Experts of a small language model: 64 experts in each of 10 layers.
Below are experts of layer 3 (counted from 0) of a mixture-of-experts language model. Rows are named router (the router's row for the expert), up (a neuron's input weights, with its number) and show model dimensions 96-191. Each number is 200 + 30 x the weight over its row's rms, rounded and kept within 0 to 999.
After each expert's rows: a language model's description of what the expert responds to; "gets" lists some tokens that make up at least twice as much of what it gets as of all text. This comes from a sample of Wikipedia text that the model never trained on. Tokens count by the router's weight.

# expert 2
router,210,229,308,231,144,170,281,182,209,232,191,197,209,200,206,202,167,203,200,222,170,185,186,177,292,256,200,151,204,181,205,194,250,205,197,211,155,243,197,202,183,201,183,225,164,246,207,226,240,206,125,184,176,217,174,170,178,218,220,194,172,180,203,200,219,188,210,226,205,223,212,186,200,199,202,230,200,173,185,149,195,223,225,202,199,178,158,154,247,224,242,220,182,216,219,173
up0,213,193,169,167,213,214,227,234,146,233,149,170,174,189,177,199,216,171,193,228,183,163,211,262,212,235,251,208,166,212,256,243,227,185,196,213,171,188,194,241,193,195,223,247,191,193,215,217,186,232,248,235,252,198,140,228,150,200,199,182,183,208,150,185,178,184,149,236,199,174,114,225,163,190,145,238,227,195,217,186,216,226,185,178,233,173,179,161,186,221,167,211,195,182,139,160
up1,158,189,219,157,197,174,134,148,171,207,174,178,137,188,224,282,185,155,233,180,225,176,189,180,184,140,197,190,180,226,220,262,181,185,180,143,246,211,182,248,220,186,180,181,190,175,184,180,186,221,220,221,201,218,237,234,179,178,200,182,173,199,162,219,194,201,244,225,214,158,199,218,164,176,208,223,201,191,184,174,186,208,178,150,135,244,119,141,226,212,221,164,194,200,222,201
Description: Commas in running prose, including fused forms like ., ), ", that split clauses, appositives, dates and places (Deadwood, South Dakota).
gets: ",", ".,", ";", "),", "\",", ",\""

# expert 44
router,235,196,236,205,193,162,165,209,184,144,223,215,181,233,228,204,222,148,174,241,195,190,184,163,190,176,185,188,167,183,219,147,139,167,207,224,167,165,183,231,161,173,171,220,188,240,215,174,219,168,146,244,197,202,245,180,210,197,230,203,247,237,218,147,202,214,191,222,215,243,240,202,199,223,191,246,205,147,191,217,179,178,114,227,171,187,158,223,243,221,199,160,195,161,202,185
up0,190,214,173,199,203,156,173,249,174,173,242,171,181,201,210,157,179,104,150,278,210,123,250,264,190,205,149,223,228,219,218,238,187,223,209,186,165,198,205,184,181,208,183,195,210,217,195,175,192,179,196,252,188,200,175,232,169,180,163,180,200,208,293,238,170,173,171,192,195,188,194,226,217,200,190,209,245,212,240,202,181,207,193,223,224,240,191,148,199,229,172,207,184,228,185,174
up1,177,118,195,250,172,194,165,188,226,239,200,119,212,232,182,234,204,232,198,207,160,190,211,207,179,233,186,243,208,221,218,184,181,149,200,177,249,204,210,276,193,208,224,212,161,178,222,186,203,200,274,229,199,143,179,212,152,145,188,182,239,189,182,218,232,244,201,215,199,165,165,208,195,161,201,224,153,148,150,184,228,195,212,231,148,208,231,159,172,202,193,222,175,229,163,236
Description: Hyphen bullets at line starts in cast, species and member lists, table pipes and row numbers, and heading equals signs.
gets: "-", " |", " -", "\n", ".", "–"

# expert 57
router,176,152,227,216,232,184,183,265,204,172,190,215,219,187,246,184,197,165,238,232,196,208,215,179,233,252,172,168,234,242,161,194,242,209,205,198,179,208,198,153,168,189,272,203,189,235,163,218,236,239,220,257,179,214,175,235,217,173,223,181,219,171,229,202,208,217,186,218,190,225,207,216,204,227,202,261,196,196,254,205,177,188,193,231,227,199,191,194,172,148,234,218,128,197,242,207
up0,134,180,234,244,211,218,188,235,211,242,225,211,222,221,225,215,258,206,206,184,235,191,183,217,172,163,261,207,173,256,170,187,185,204,182,198,184,207,231,177,149,169,199,166,196,277,188,135,196,173,202,199,163,223,226,198,177,272,211,187,224,212,186,190,211,198,212,201,165,267,224,181,196,178,209,218,210,179,170,186,236,141,238,262,237,206,245,255,156,206,165,141,233,272,226,250
up1,181,155,149,196,199,180,172,222,226,160,210,226,221,143,265,204,204,235,174,217,227,123,194,196,210,183,205,182,267,260,192,217,229,204,194,250,189,227,211,212,199,177,248,210,210,179,184,172,183,211,201,180,185,245,198,133,192,171,193,181,163,212,214,195,163,243,220,234,181,161,212,222,192,252,212,200,227,198,281,218,209,209,201,138,171,195,185,190,152,243,174,187,179,175,197,177
Description: Words that introduce a clause, complement or example, such as that, including, such, called, stated, like, often after a comma.
gets: " that", " the", " such", " including", " as", " about"

# expert 49
router,152,208,212,194,251,186,185,202,167,163,228,198,224,208,223,145,195,172,223,219,186,185,189,172,157,182,171,159,221,172,213,163,175,197,225,173,227,156,195,229,168,198,142,217,143,211,181,274,253,209,190,230,247,178,183,206,224,183,215,182,239,161,235,171,178,193,220,162,179,198,202,238,181,162,159,256,210,174,251,220,211,197,196,220,190,185,246,196,167,167,183,222,209,198,122,225
up0,199,171,226,189,198,247,204,214,196,226,198,204,245,198,185,207,147,196,239,206,296,217,179,198,180,209,216,188,248,220,244,205,186,155,211,175,169,203,197,177,152,212,224,222,244,221,243,217,204,215,135,200,156,144,204,235,194,170,254,251,231,179,186,214,176,204,214,257,214,231,154,249,217,159,229,165,178,153,195,215,207,164,176,206,232,184,234,193,243,206,209,196,187,207,233,227
up1,191,184,199,216,197,196,177,222,202,248,226,137,175,229,224,210,216,160,239,179,220,247,217,197,148,235,240,219,195,170,228,198,194,171,216,212,235,227,134,202,257,198,247,180,229,200,193,156,220,235,138,243,195,190,213,228,159,266,236,213,232,216,193,157,202,228,215,164,203,215,239,274,260,261,225,229,186,226,196,173,185,249,243,193,214,165,155,220,183,244,196,151,195,218,198,232
Description: End-of-row pipe with line break, row-starting pipes, header separator lines and === section heading marks in tables and lists.
gets: " |\n", "|", "===", "==", ")\n", "===="

# expert 37
router,173,226,244,162,257,175,191,171,130,151,228,195,187,254,182,242,234,168,167,252,180,200,183,151,262,238,214,220,207,206,200,213,228,124,228,233,182,152,199,219,162,174,170,198,185,209,145,261,206,225,195,224,229,196,161,219,267,177,186,230,222,208,192,196,203,199,203,173,216,160,156,217,138,215,174,260,182,169,160,239,218,218,197,210,217,246,213,221,195,208,200,237,170,201,231,229
up0,153,195,224,209,193,222,178,227,142,242,218,158,199,223,228,153,205,182,236,193,175,199,206,183,235,249,213,201,254,208,162,211,195,196,219,200,185,215,221,184,208,141,212,214,253,225,227,176,167,161,187,244,224,170,263,177,115,189,201,250,171,243,185,199,198,221,183,202,179,240,229,190,162,197,203,229,242,242,167,206,181,213,196,155,253,181,237,201,199,180,201,224,281,246,205,222
up1,166,224,218,224,210,182,210,229,195,206,145,221,241,217,236,169,187,223,141,228,195,201,273,203,240,217,237,187,182,203,209,248,207,162,179,231,243,232,235,212,249,149,254,202,179,222,154,183,201,151,174,176,230,128,185,147,219,211,169,195,201,259,182,205,185,193,236,245,225,186,195,190,140,191,201,237,188,227,188,242,188,219,236,224,195,205,195,242,198,166,177,194,185,234,199,227
Description: To and other directional particles after motion or purpose verbs, such as flock to, go to, into, out, back.
gets: " to", " the", " into", " out", " up", " a"

# expert 6
router,223,191,248,263,192,174,191,198,170,150,219,184,208,219,231,222,210,205,180,157,200,169,127,181,191,215,176,254,154,204,188,233,244,212,259,195,246,168,219,281,185,215,181,193,218,223,211,234,189,204,193,216,207,223,187,232,260,225,231,200,221,228,238,168,213,265,167,166,187,206,215,211,147,203,166,229,192,235,185,162,194,198,189,215,272,211,213,216,235,224,197,175,189,262,170,177
up0,215,184,204,213,180,237,201,207,246,186,206,151,177,240,205,193,235,172,196,256,209,223,234,186,250,212,168,225,158,231,221,231,194,225,203,235,229,161,220,176,177,174,267,187,191,177,152,192,202,247,234,196,204,197,277,225,219,212,153,155,139,253,215,227,229,186,230,255,136,191,202,226,192,263,175,229,211,235,163,185,182,255,185,207,221,172,254,189,209,227,186,204,222,196,237,196
up1,221,224,148,199,203,150,238,152,187,225,152,188,223,180,220,147,196,148,257,203,234,193,235,201,198,209,211,204,165,172,290,215,200,168,192,177,250,166,239,196,186,181,255,231,247,207,187,253,250,194,199,211,152,186,255,191,250,225,196,179,193,239,209,205,174,203,229,179,213,190,221,164,223,215,194,190,204,174,209,249,202,212,234,214,202,183,205,203,207,262,226,149,219,192,228,170
Description: Connectors inside parentheses and list entries, such as "or", "born" and the final year digit in "(born 1959)", plus "as" and field colons.
gets: " as", "–", "born", " to", "9", " –"

# expert 20
router,196,212,196,194,163,210,164,153,200,197,126,218,223,232,159,199,207,216,226,264,164,231,150,187,168,216,177,180,157,199,202,205,184,259,213,158,146,245,183,233,280,245,230,200,252,203,241,211,139,183,276,243,156,187,195,206,207,187,206,200,276,234,226,219,131,216,170,183,187,189,187,204,143,187,154,208,226,211,257,171,214,222,237,206,173,214,238,186,201,218,155,177,184,236,221,242
up0,193,234,176,231,187,232,214,150,207,186,192,242,145,205,154,230,216,194,195,213,196,155,167,171,205,168,185,221,183,187,185,213,212,201,223,183,200,229,222,247,220,201,173,193,175,214,228,245,197,231,203,230,233,248,179,209,250,119,195,223,194,189,214,218,169,145,195,177,236,253,234,202,190,176,250,141,228,180,218,182,203,209,186,231,213,190,201,241,167,202,194,129,251,244,195,217
up1,154,197,244,217,235,190,181,158,193,225,222,217,166,200,215,223,215,254,226,197,165,160,191,252,186,185,229,228,190,198,207,257,143,168,172,216,210,153,178,251,160,193,186,269,196,195,239,206,195,178,212,193,253,233,176,198,219,241,172,222,241,165,201,166,208,147,155,168,153,211,195,125,215,203,183,170,207,213,213,231,222,206,179,230,203,221,221,202,159,185,216,204,227,230,183,197
Description: Single capital letters or short pieces starting a surname or foreign name, and name particles: de, Le, La, El, Mc, F(ok), C(attolica).
gets: " de", " S", " T", " B", " D", " F"

# expert 47
router,239,212,212,165,224,165,185,274,199,209,197,152,220,254,160,250,199,195,231,224,171,190,185,220,230,183,200,225,214,200,158,177,220,215,248,214,167,141,114,191,187,205,188,153,173,176,249,227,228,204,203,199,231,204,187,261,182,184,217,249,238,137,220,194,199,241,235,239,168,238,224,188,187,212,227,205,149,168,221,205,186,227,192,185,245,209,210,169,165,225,198,198,198,241,208,224
up0,205,232,182,174,239,191,219,197,182,211,223,226,196,175,155,201,233,199,199,190,215,168,236,200,167,228,158,183,236,208,178,174,132,204,248,252,175,223,215,215,202,193,221,201,185,197,199,183,155,227,149,224,208,193,204,199,190,231,207,220,175,144,160,175,179,182,226,221,163,194,224,212,179,202,214,161,174,194,214,213,165,183,196,196,208,247,198,233,206,266,271,178,230,179,144,205
up1,199,147,153,210,175,164,238,258,230,238,256,196,203,228,186,212,230,254,245,169,191,160,143,196,204,215,224,205,203,174,213,170,200,215,232,216,159,189,219,228,209,191,227,219,227,206,212,160,185,164,231,213,212,211,198,217,204,156,238,172,236,184,228,236,239,217,215,184,188,226,205,140,148,144,174,183,229,228,187,172,200,174,201,159,213,212,191,195,156,199,188,184,185,227,219,171
Description: Verbs and auxiliaries after a subject in biographical narrative, such as was, were, is, came, became, began, plus he and his.
gets: " was", " were", " he", " is", " He", " had"

# expert 26
router,199,201,200,218,182,186,176,139,163,149,194,224,175,236,182,135,201,190,233,179,179,218,159,181,224,186,184,181,151,199,204,208,233,147,199,175,209,162,171,192,184,205,184,167,151,216,219,263,199,129,175,220,213,201,229,226,213,227,198,219,233,171,243,188,146,172,159,199,181,217,228,240,213,179,171,281,209,137,301,175,198,209,244,207,200,150,199,206,229,226,226,243,208,198,204,248
up0,145,148,191,175,154,136,186,186,217,206,218,223,196,122,197,206,247,275,160,189,240,256,219,242,230,129,188,217,260,228,159,206,154,165,191,222,247,180,193,206,203,206,196,214,177,172,223,214,202,192,213,205,161,222,186,202,210,190,206,159,187,159,171,207,224,234,238,210,221,224,206,172,177,176,191,246,182,189,220,187,202,176,161,219,225,243,183,141,183,153,218,214,223,170,204,217
up1,180,199,213,192,148,185,208,170,211,213,161,241,224,225,176,178,231,180,251,208,250,213,186,219,263,191,164,215,169,178,193,172,200,262,201,181,150,164,193,146,173,153,258,236,217,200,217,189,194,252,196,203,147,237,173,215,177,167,217,221,185,123,189,151,288,210,214,233,210,224,218,181,197,179,214,212,218,152,176,197,199,202,199,185,189,203,211,197,146,256,233,200,169,206,240,159
Description: The word of after a head noun (President of, end-user of, all of, 29.2% of), plus among, between, and some the after of.
gets: " of", " the", " for", " Of", " Among", " between"

# expert 9
router,224,220,155,199,199,260,249,128,224,199,231,171,245,216,204,199,179,180,227,186,197,188,241,206,204,173,207,228,204,203,164,253,164,197,239,180,222,151,199,207,160,157,179,177,184,251,195,230,258,207,148,159,221,205,145,150,207,177,245,225,199,191,184,227,171,142,227,170,191,180,224,144,196,238,193,178,195,131,202,205,169,242,229,201,201,179,197,208,166,246,222,247,216,155,132,179
up0,202,221,202,187,179,183,214,179,223,235,169,197,173,186,193,165,203,215,185,144,194,173,172,237,141,198,247,197,219,179,183,181,196,212,222,160,151,207,231,231,111,205,206,227,240,191,220,201,183,150,145,199,144,198,195,194,216,207,171,222,167,192,221,157,181,173,172,166,209,191,247,190,156,223,179,212,194,260,195,179,160,222,200,254,184,210,196,224,240,240,239,174,192,224,238,192
up1,200,184,207,185,213,247,187,221,178,215,167,149,174,203,234,161,255,175,179,207,202,210,233,224,189,228,234,229,137,189,211,152,207,166,171,196,202,235,205,212,192,182,269,175,204,191,188,213,222,193,160,215,198,193,202,228,223,165,215,142,138,192,256,193,199,200,169,226,241,179,237,250,227,237,188,183,177,233,151,216,233,198,204,243,239,206,168,193,141,204,193,216,210,193,186,198
Description: Standalone numbers used as counts, days of the month or times, often in tables, plus months, years, week, e.g. 25 members, June 14.
gets: "1", "3", "5", "10", "2", "6"

# expert 45
router,210,189,244,188,193,240,196,224,173,162,224,149,224,193,239,135,133,172,217,208,211,176,149,177,182,159,164,229,169,157,206,142,137,233,248,160,255,155,217,198,219,134,179,137,200,212,175,228,192,233,173,150,202,226,130,199,216,198,241,218,217,182,190,172,181,153,194,145,159,209,190,214,184,198,172,300,220,241,201,177,190,190,216,201,236,193,176,240,175,211,231,172,211,195,201,229
up0,184,192,258,168,235,201,233,196,219,202,208,188,228,200,171,241,213,143,163,187,163,234,223,219,208,155,251,189,132,243,212,198,175,184,194,199,189,228,206,219,225,156,224,208,208,232,185,182,189,198,194,204,199,219,193,190,248,208,206,190,258,200,175,166,174,199,235,163,195,173,185,175,248,159,186,177,193,180,189,170,228,184,180,223,192,186,247,251,222,220,172,162,227,223,205,156
up1,175,262,195,128,220,225,213,246,241,155,206,187,218,206,194,188,209,186,203,150,219,187,237,230,105,182,190,251,241,196,193,193,198,246,224,165,210,206,176,204,207,185,185,199,186,207,216,217,187,210,204,220,198,236,155,246,173,195,184,196,190,172,208,189,188,196,164,174,229,230,140,200,232,263,192,216,194,175,221,202,186,183,215,235,150,171,157,222,134,216,173,231,184,257,240,172
Description: Numbers, zeros and dashes inside sports or election stat tables, such as | 0 |, | — |, goals and points, plus However and Meanwhile.
gets: "0", "1", "2", "3", "4", "5"

# expert 56
router,199,198,215,173,173,136,222,255,196,229,193,229,237,179,178,220,167,204,165,191,172,179,162,229,224,202,172,211,162,211,162,227,212,156,208,229,178,155,183,223,155,193,167,197,176,233,190,171,162,210,237,227,214,222,195,208,171,206,217,211,224,166,219,186,227,232,193,160,160,196,200,181,214,193,196,213,150,163,161,201,156,209,205,230,179,209,206,144,206,194,242,165,166,188,199,232
up0,206,191,208,180,195,214,163,175,234,212,169,208,244,223,252,212,192,229,179,160,162,170,216,165,193,194,214,250,205,206,158,203,136,233,183,187,170,204,179,133,160,205,143,212,226,230,197,166,166,203,211,150,220,189,193,180,225,163,184,230,154,183,250,210,156,210,178,158,219,180,208,165,223,184,218,203,237,150,210,215,166,232,157,186,266,214,242,209,146,205,193,154,129,200,217,236
up1,241,233,239,174,272,173,161,210,207,241,230,118,252,168,192,236,197,241,145,178,224,203,175,192,222,203,234,181,239,249,260,254,184,160,238,224,195,144,212,253,153,286,218,202,209,194,209,184,222,250,223,188,277,214,201,177,125,249,173,197,215,217,166,228,232,140,202,177,191,174,206,193,214,224,214,183,137,234,197,215,182,213,254,216,210,248,191,231,227,138,199,131,177,170,206,182
Description: Main verbs and auxiliaries after the subject or and, such as was, is, have, been, wrote, worked, served, remained.
gets: " was", " is", " a", " be", " also", " had"

# expert 55
router,237,214,181,163,255,195,146,214,194,199,166,212,230,217,199,218,192,255,193,163,174,208,200,182,244,236,202,176,169,244,230,212,187,241,172,205,158,178,173,166,226,170,221,256,167,191,238,194,158,232,192,208,219,224,153,243,187,178,155,205,260,180,192,196,213,204,151,218,201,185,241,225,188,199,215,251,162,220,249,161,211,205,196,249,239,229,168,240,188,217,246,239,215,166,220,240
up0,226,179,224,169,209,195,212,203,257,172,211,181,272,198,215,187,206,164,212,238,156,267,195,239,201,187,215,258,170,187,202,202,184,206,262,231,198,196,195,181,180,252,205,218,179,231,255,178,229,157,212,166,177,114,247,226,224,191,220,228,217,253,233,124,169,188,219,196,278,206,230,208,179,181,194,200,151,177,227,201,207,195,125,207,213,212,197,206,212,243,215,190,214,206,243,211
up1,166,202,214,189,271,179,209,155,218,229,271,203,180,238,179,233,224,174,230,208,187,178,178,281,169,198,205,202,198,169,211,177,179,211,175,209,186,231,185,205,159,210,191,189,178,162,195,222,225,176,224,206,262,227,240,178,235,85,190,161,209,209,183,204,160,191,196,186,213,215,197,235,221,182,199,227,188,235,181,179,229,136,179,223,192,140,208,249,186,145,163,199,172,178,146,169
Description: Determiners, quantifiers and adverbs in running prose, such as the, all, more, same, newly, earlier, often after the or of.
gets: " the", " a", " all", " not", " more", " later"

# expert 40
router,215,206,228,219,109,189,219,226,185,202,176,168,194,186,202,191,151,208,173,217,161,236,187,213,166,149,181,197,254,178,261,238,203,203,211,201,192,189,131,184,258,191,150,147,209,183,191,247,124,155,209,237,185,182,176,192,205,187,225,230,229,194,202,189,203,210,185,214,212,215,212,196,174,183,198,208,182,214,285,192,208,200,166,227,171,269,246,184,268,177,138,209,189,185,141,197
up0,154,201,193,238,218,212,244,119,200,156,203,217,216,188,204,183,157,170,260,202,229,205,166,166,232,175,168,243,192,180,169,240,209,199,224,190,147,230,164,162,185,258,239,208,179,199,252,220,237,165,207,232,198,233,147,214,234,231,191,209,174,236,208,176,140,199,224,221,218,161,216,219,223,181,209,199,201,250,253,212,241,200,144,163,169,212,196,202,140,252,219,221,225,243,201,134
up1,209,259,210,200,205,239,229,189,203,145,197,214,218,248,231,223,189,189,174,180,218,178,168,229,204,184,171,190,158,172,177,172,228,231,236,160,211,194,191,194,209,172,192,198,185,212,194,273,196,224,213,214,298,236,245,244,220,195,208,136,215,191,136,199,302,214,204,176,209,232,188,241,190,231,199,130,195,195,224,147,169,180,228,215,196,176,220,176,192,232,201,218,215,241,165,184
Description: Articles and opening quotes that begin sentences or titles, especially after a colon or citation year: The, "A, In, This.
gets: " the", " The", " \"", "The", " In", " a"

# expert 15
router,215,170,223,228,195,236,222,195,165,144,196,209,209,222,172,198,190,209,165,217,144,186,153,186,200,252,183,215,187,182,157,201,187,219,212,182,189,158,153,281,212,157,176,195,180,240,186,219,205,165,189,224,216,179,163,169,228,204,181,209,223,272,209,263,215,195,204,167,203,242,244,209,200,166,200,234,238,191,250,227,202,169,173,197,227,218,224,198,212,200,204,208,203,224,189,210
up0,209,167,233,230,208,159,213,193,220,233,218,226,183,180,182,232,162,184,189,183,228,229,176,197,216,184,172,245,158,191,146,239,216,280,183,274,177,165,133,188,216,186,170,216,181,160,215,224,223,212,217,162,202,219,183,176,232,201,185,239,234,193,191,185,203,216,204,200,182,179,160,151,220,181,227,178,157,185,209,212,197,194,226,225,197,227,158,232,197,150,200,195,233,215,260,115
up1,197,187,213,168,208,221,211,204,173,216,214,141,205,145,152,224,216,236,175,234,205,178,160,172,146,165,249,181,171,148,207,184,235,205,201,236,207,226,213,200,240,252,269,225,181,244,180,207,226,232,256,213,211,175,232,188,209,189,222,263,198,155,216,186,262,225,214,140,252,157,141,242,243,169,201,183,170,212,191,233,168,203,274,193,212,219,191,242,209,208,206,199,196,210,143,202
Description: Mostly sentence-ending and abbreviation periods, including decimal points and p. in citations, plus reflexive pronouns such as himself, herself, themselves.
gets: ".", ").", " .", "is", " himself", ".I"

# expert 58
router,178,160,221,226,182,123,141,216,121,185,205,160,180,190,187,192,161,213,199,205,199,165,175,204,150,209,221,205,221,183,190,192,214,203,213,172,191,173,148,215,207,183,196,204,141,166,203,206,163,159,241,156,203,188,196,197,236,173,212,224,209,206,212,163,192,192,207,142,175,240,303,244,170,180,157,242,281,206,266,144,192,198,170,212,172,260,262,247,256,223,147,165,197,169,145,217
up0,217,231,198,179,164,171,232,180,239,217,193,188,199,175,172,192,207,235,201,157,180,134,186,208,180,286,231,158,184,180,148,228,202,168,217,201,267,181,243,151,190,160,148,184,155,163,190,189,175,178,228,181,155,190,169,197,258,179,163,190,216,161,209,206,204,202,197,207,199,235,193,182,192,234,227,248,202,188,160,224,174,163,225,257,189,257,182,196,160,159,203,181,187,231,193,250
up1,210,179,171,175,197,172,162,218,206,207,189,183,203,171,222,249,217,209,190,193,206,198,232,200,199,132,215,209,189,186,133,249,223,205,228,222,211,174,212,204,210,176,156,185,178,170,239,111,232,231,120,217,220,170,245,229,154,214,180,188,229,196,176,221,199,191,208,198,198,217,213,174,239,187,206,193,192,215,166,213,207,247,191,204,167,177,208,247,177,174,173,219,221,151,205,194
Description: Double line breaks and == heading marks that end infobox lists, table rows or paragraphs before a new section or article.
gets: "\n\n", "==", "=", ".\n\n", " |\n\n", "-"

# expert 0
router,187,228,164,172,211,274,232,239,224,149,276,222,167,212,200,220,182,225,188,177,188,206,176,162,158,203,167,219,214,215,193,185,202,193,218,206,192,212,228,192,182,188,206,202,185,150,221,298,229,175,171,165,238,199,171,223,215,220,252,220,198,201,222,172,152,165,198,204,216,202,195,207,167,140,162,293,192,210,210,173,209,181,191,232,172,187,276,179,175,181,123,255,182,171,169,200
up0,202,201,201,175,187,225,178,213,178,237,183,214,218,216,216,182,194,184,225,223,214,187,221,220,210,177,192,115,233,260,186,187,212,162,136,199,244,240,172,186,195,180,167,212,217,223,181,204,207,278,214,218,174,158,214,190,167,134,233,197,166,145,202,233,210,233,192,245,189,206,222,214,148,248,177,162,138,177,233,212,165,165,146,219,223,210,211,222,205,189,200,266,197,183,228,201
up1,225,198,190,141,201,193,185,184,184,245,154,184,136,158,207,260,202,226,204,227,184,245,188,238,184,165,250,210,195,227,203,257,175,221,181,210,237,247,202,164,228,226,222,191,187,242,270,160,179,223,199,189,225,173,228,180,242,205,196,282,171,237,226,210,182,119,234,187,195,179,221,219,180,203,200,189,172,166,149,196,213,252,212,217,157,206,166,198,207,205,239,186,198,206,197,209
Description: Digit and number pieces inside long identifiers, years and codes, such as DTXSID numbers, S.I. 2007/1615, and radio frequencies like 860.
gets: "2", "1", "7", "3", "200", "5"

# expert 61
router,160,182,228,222,266,249,200,213,200,221,177,185,234,189,212,240,194,211,234,248,162,226,181,200,213,135,162,258,226,168,164,208,179,205,169,222,224,170,211,205,216,178,183,152,250,182,194,253,226,238,188,149,230,221,164,169,262,219,217,227,229,221,201,177,228,260,177,204,136,177,166,193,198,234,166,199,233,163,187,206,170,155,206,194,203,179,233,162,226,178,142,223,196,228,190,249
up0,188,212,226,172,214,231,223,190,183,239,171,235,205,244,184,231,221,227,248,204,232,200,206,213,181,166,233,184,208,198,196,247,215,177,250,240,240,220,231,186,152,179,183,173,184,204,161,257,239,202,169,169,217,198,222,171,155,206,197,158,177,205,188,206,185,177,214,188,228,161,125,214,225,191,175,217,206,203,212,216,181,247,200,154,135,236,266,226,210,171,149,244,159,131,170,244
up1,224,188,203,198,199,209,216,200,174,179,206,185,212,202,231,221,215,223,217,202,203,199,201,215,209,154,141,243,210,156,272,177,221,204,177,223,248,215,252,233,162,174,192,190,213,248,186,214,203,200,205,208,113,190,178,202,177,151,246,161,127,239,169,196,197,234,182,233,233,244,114,155,201,233,169,197,203,242,167,191,172,205,120,194,180,202,170,217,180,212,186,192,122,190,176,205
Description: Final year digits after 201 or 199 and month names in dates, such as 2010, 7 April, In office January.
gets: "5", "8", "4", "9", "3", "6"

# expert 29
router,155,207,197,194,167,182,180,223,225,192,231,228,185,174,239,153,179,180,157,189,209,201,233,202,250,226,180,169,173,226,241,243,210,192,302,143,157,186,163,209,190,222,216,198,158,263,223,191,181,147,209,212,192,165,170,229,206,192,179,225,203,208,194,249,136,264,154,207,189,206,241,223,194,183,206,198,197,197,257,201,192,226,193,241,244,181,159,196,232,209,248,215,200,135,179,146
up0,180,243,232,234,193,137,237,205,181,198,201,257,226,171,196,209,211,245,229,190,169,199,237,174,186,220,234,181,178,250,212,243,207,178,266,203,248,189,176,207,190,166,182,169,217,199,205,190,192,223,143,201,261,222,159,213,238,233,229,136,212,155,198,204,171,219,180,192,234,247,231,177,173,232,189,191,178,174,133,234,167,148,219,184,228,184,178,215,207,247,256,196,258,181,187,179
up1,182,187,196,221,218,198,178,150,217,221,212,194,185,242,273,184,163,188,196,174,194,266,261,207,194,212,287,214,144,200,185,245,167,226,134,192,177,197,229,187,240,216,205,251,223,191,242,207,267,178,158,203,202,196,172,246,226,221,156,233,211,181,208,215,186,184,170,211,172,200,154,189,227,169,184,190,150,178,253,240,199,188,185,174,225,218,189,219,196,236,194,204,147,176,196,181
Description: Articles and possessive forms before noun phrases, such as the, a, his, its, and the possessive 's after names like Gotham's.
gets: " the", "'s", " a", " his", " The", " its"

# expert 60
router,156,172,196,224,198,227,223,220,121,200,195,241,140,216,190,166,230,223,172,215,203,229,215,234,121,197,188,225,191,164,145,207,169,140,227,128,207,227,173,228,180,173,165,201,177,179,189,201,234,174,163,153,198,157,204,234,282,239,194,203,176,224,177,198,197,184,170,209,166,225,215,201,199,240,199,267,189,165,153,174,165,178,140,238,190,169,237,202,186,198,200,197,225,228,178,181
up0,183,175,189,177,140,273,181,154,181,179,173,167,193,213,241,199,208,174,169,227,213,191,255,230,179,183,210,239,186,171,208,225,195,163,222,220,194,203,187,185,168,247,257,202,244,200,203,177,179,242,235,164,227,226,215,200,207,242,196,160,258,219,219,206,143,185,206,228,195,177,200,218,238,126,134,197,145,210,154,207,209,208,186,216,186,168,200,204,202,239,197,211,197,159,254,175
up1,226,212,224,178,220,239,207,201,231,167,229,179,161,224,227,179,169,193,193,205,214,214,270,214,244,203,171,226,242,171,231,180,207,163,166,238,160,187,172,209,229,194,199,216,198,188,248,215,216,199,201,190,181,270,226,166,228,207,204,235,218,181,157,227,234,245,139,222,238,183,239,133,169,194,210,224,181,223,197,134,157,200,188,217,183,190,188,228,192,173,207,197,214,132,166,224
Description: Degree and minute marks in coordinates such as 53°36′, line breaks in lists, and first words of section headings like Awards and Personal.
gets: "\n", "°", " /", "′", ".\n", "°N"

# expert 48
router,214,191,211,214,122,217,261,197,170,125,257,145,192,190,181,219,204,222,175,181,191,200,149,199,200,248,214,223,204,172,242,206,240,199,235,212,206,221,166,213,230,193,131,170,122,208,196,225,219,148,194,193,201,201,206,189,244,260,224,211,137,233,227,158,160,174,177,160,205,193,198,242,190,188,167,232,247,240,204,231,230,161,206,259,218,175,205,202,228,185,169,234,184,192,241,259
up0,212,216,221,238,177,168,162,191,221,232,185,214,173,242,232,187,237,185,164,145,166,247,214,218,161,254,217,213,232,193,203,216,192,196,209,196,241,218,214,174,225,169,212,150,170,199,198,161,153,214,194,214,201,207,239,204,161,244,192,175,167,207,190,187,190,171,271,183,216,240,212,175,174,183,206,142,181,223,187,188,200,189,241,255,168,188,188,175,235,202,199,266,156,169,220,241
up1,178,199,179,219,135,184,227,209,214,250,206,219,205,165,180,196,233,210,185,205,220,194,193,202,209,222,197,203,204,139,219,207,208,155,185,219,223,164,218,189,213,160,233,211,218,208,217,206,201,225,152,213,132,245,196,254,207,208,236,144,218,228,200,210,164,217,152,186,188,124,163,165,172,207,155,180,182,170,199,182,175,228,191,246,177,186,185,191,151,156,226,221,220,228,178,143
Description: Closing quotation marks and commas after song, album, film or episode titles, especially in track-listing tables like "Still the One".
gets: ",", "\"", " album", " film", "\",", ")"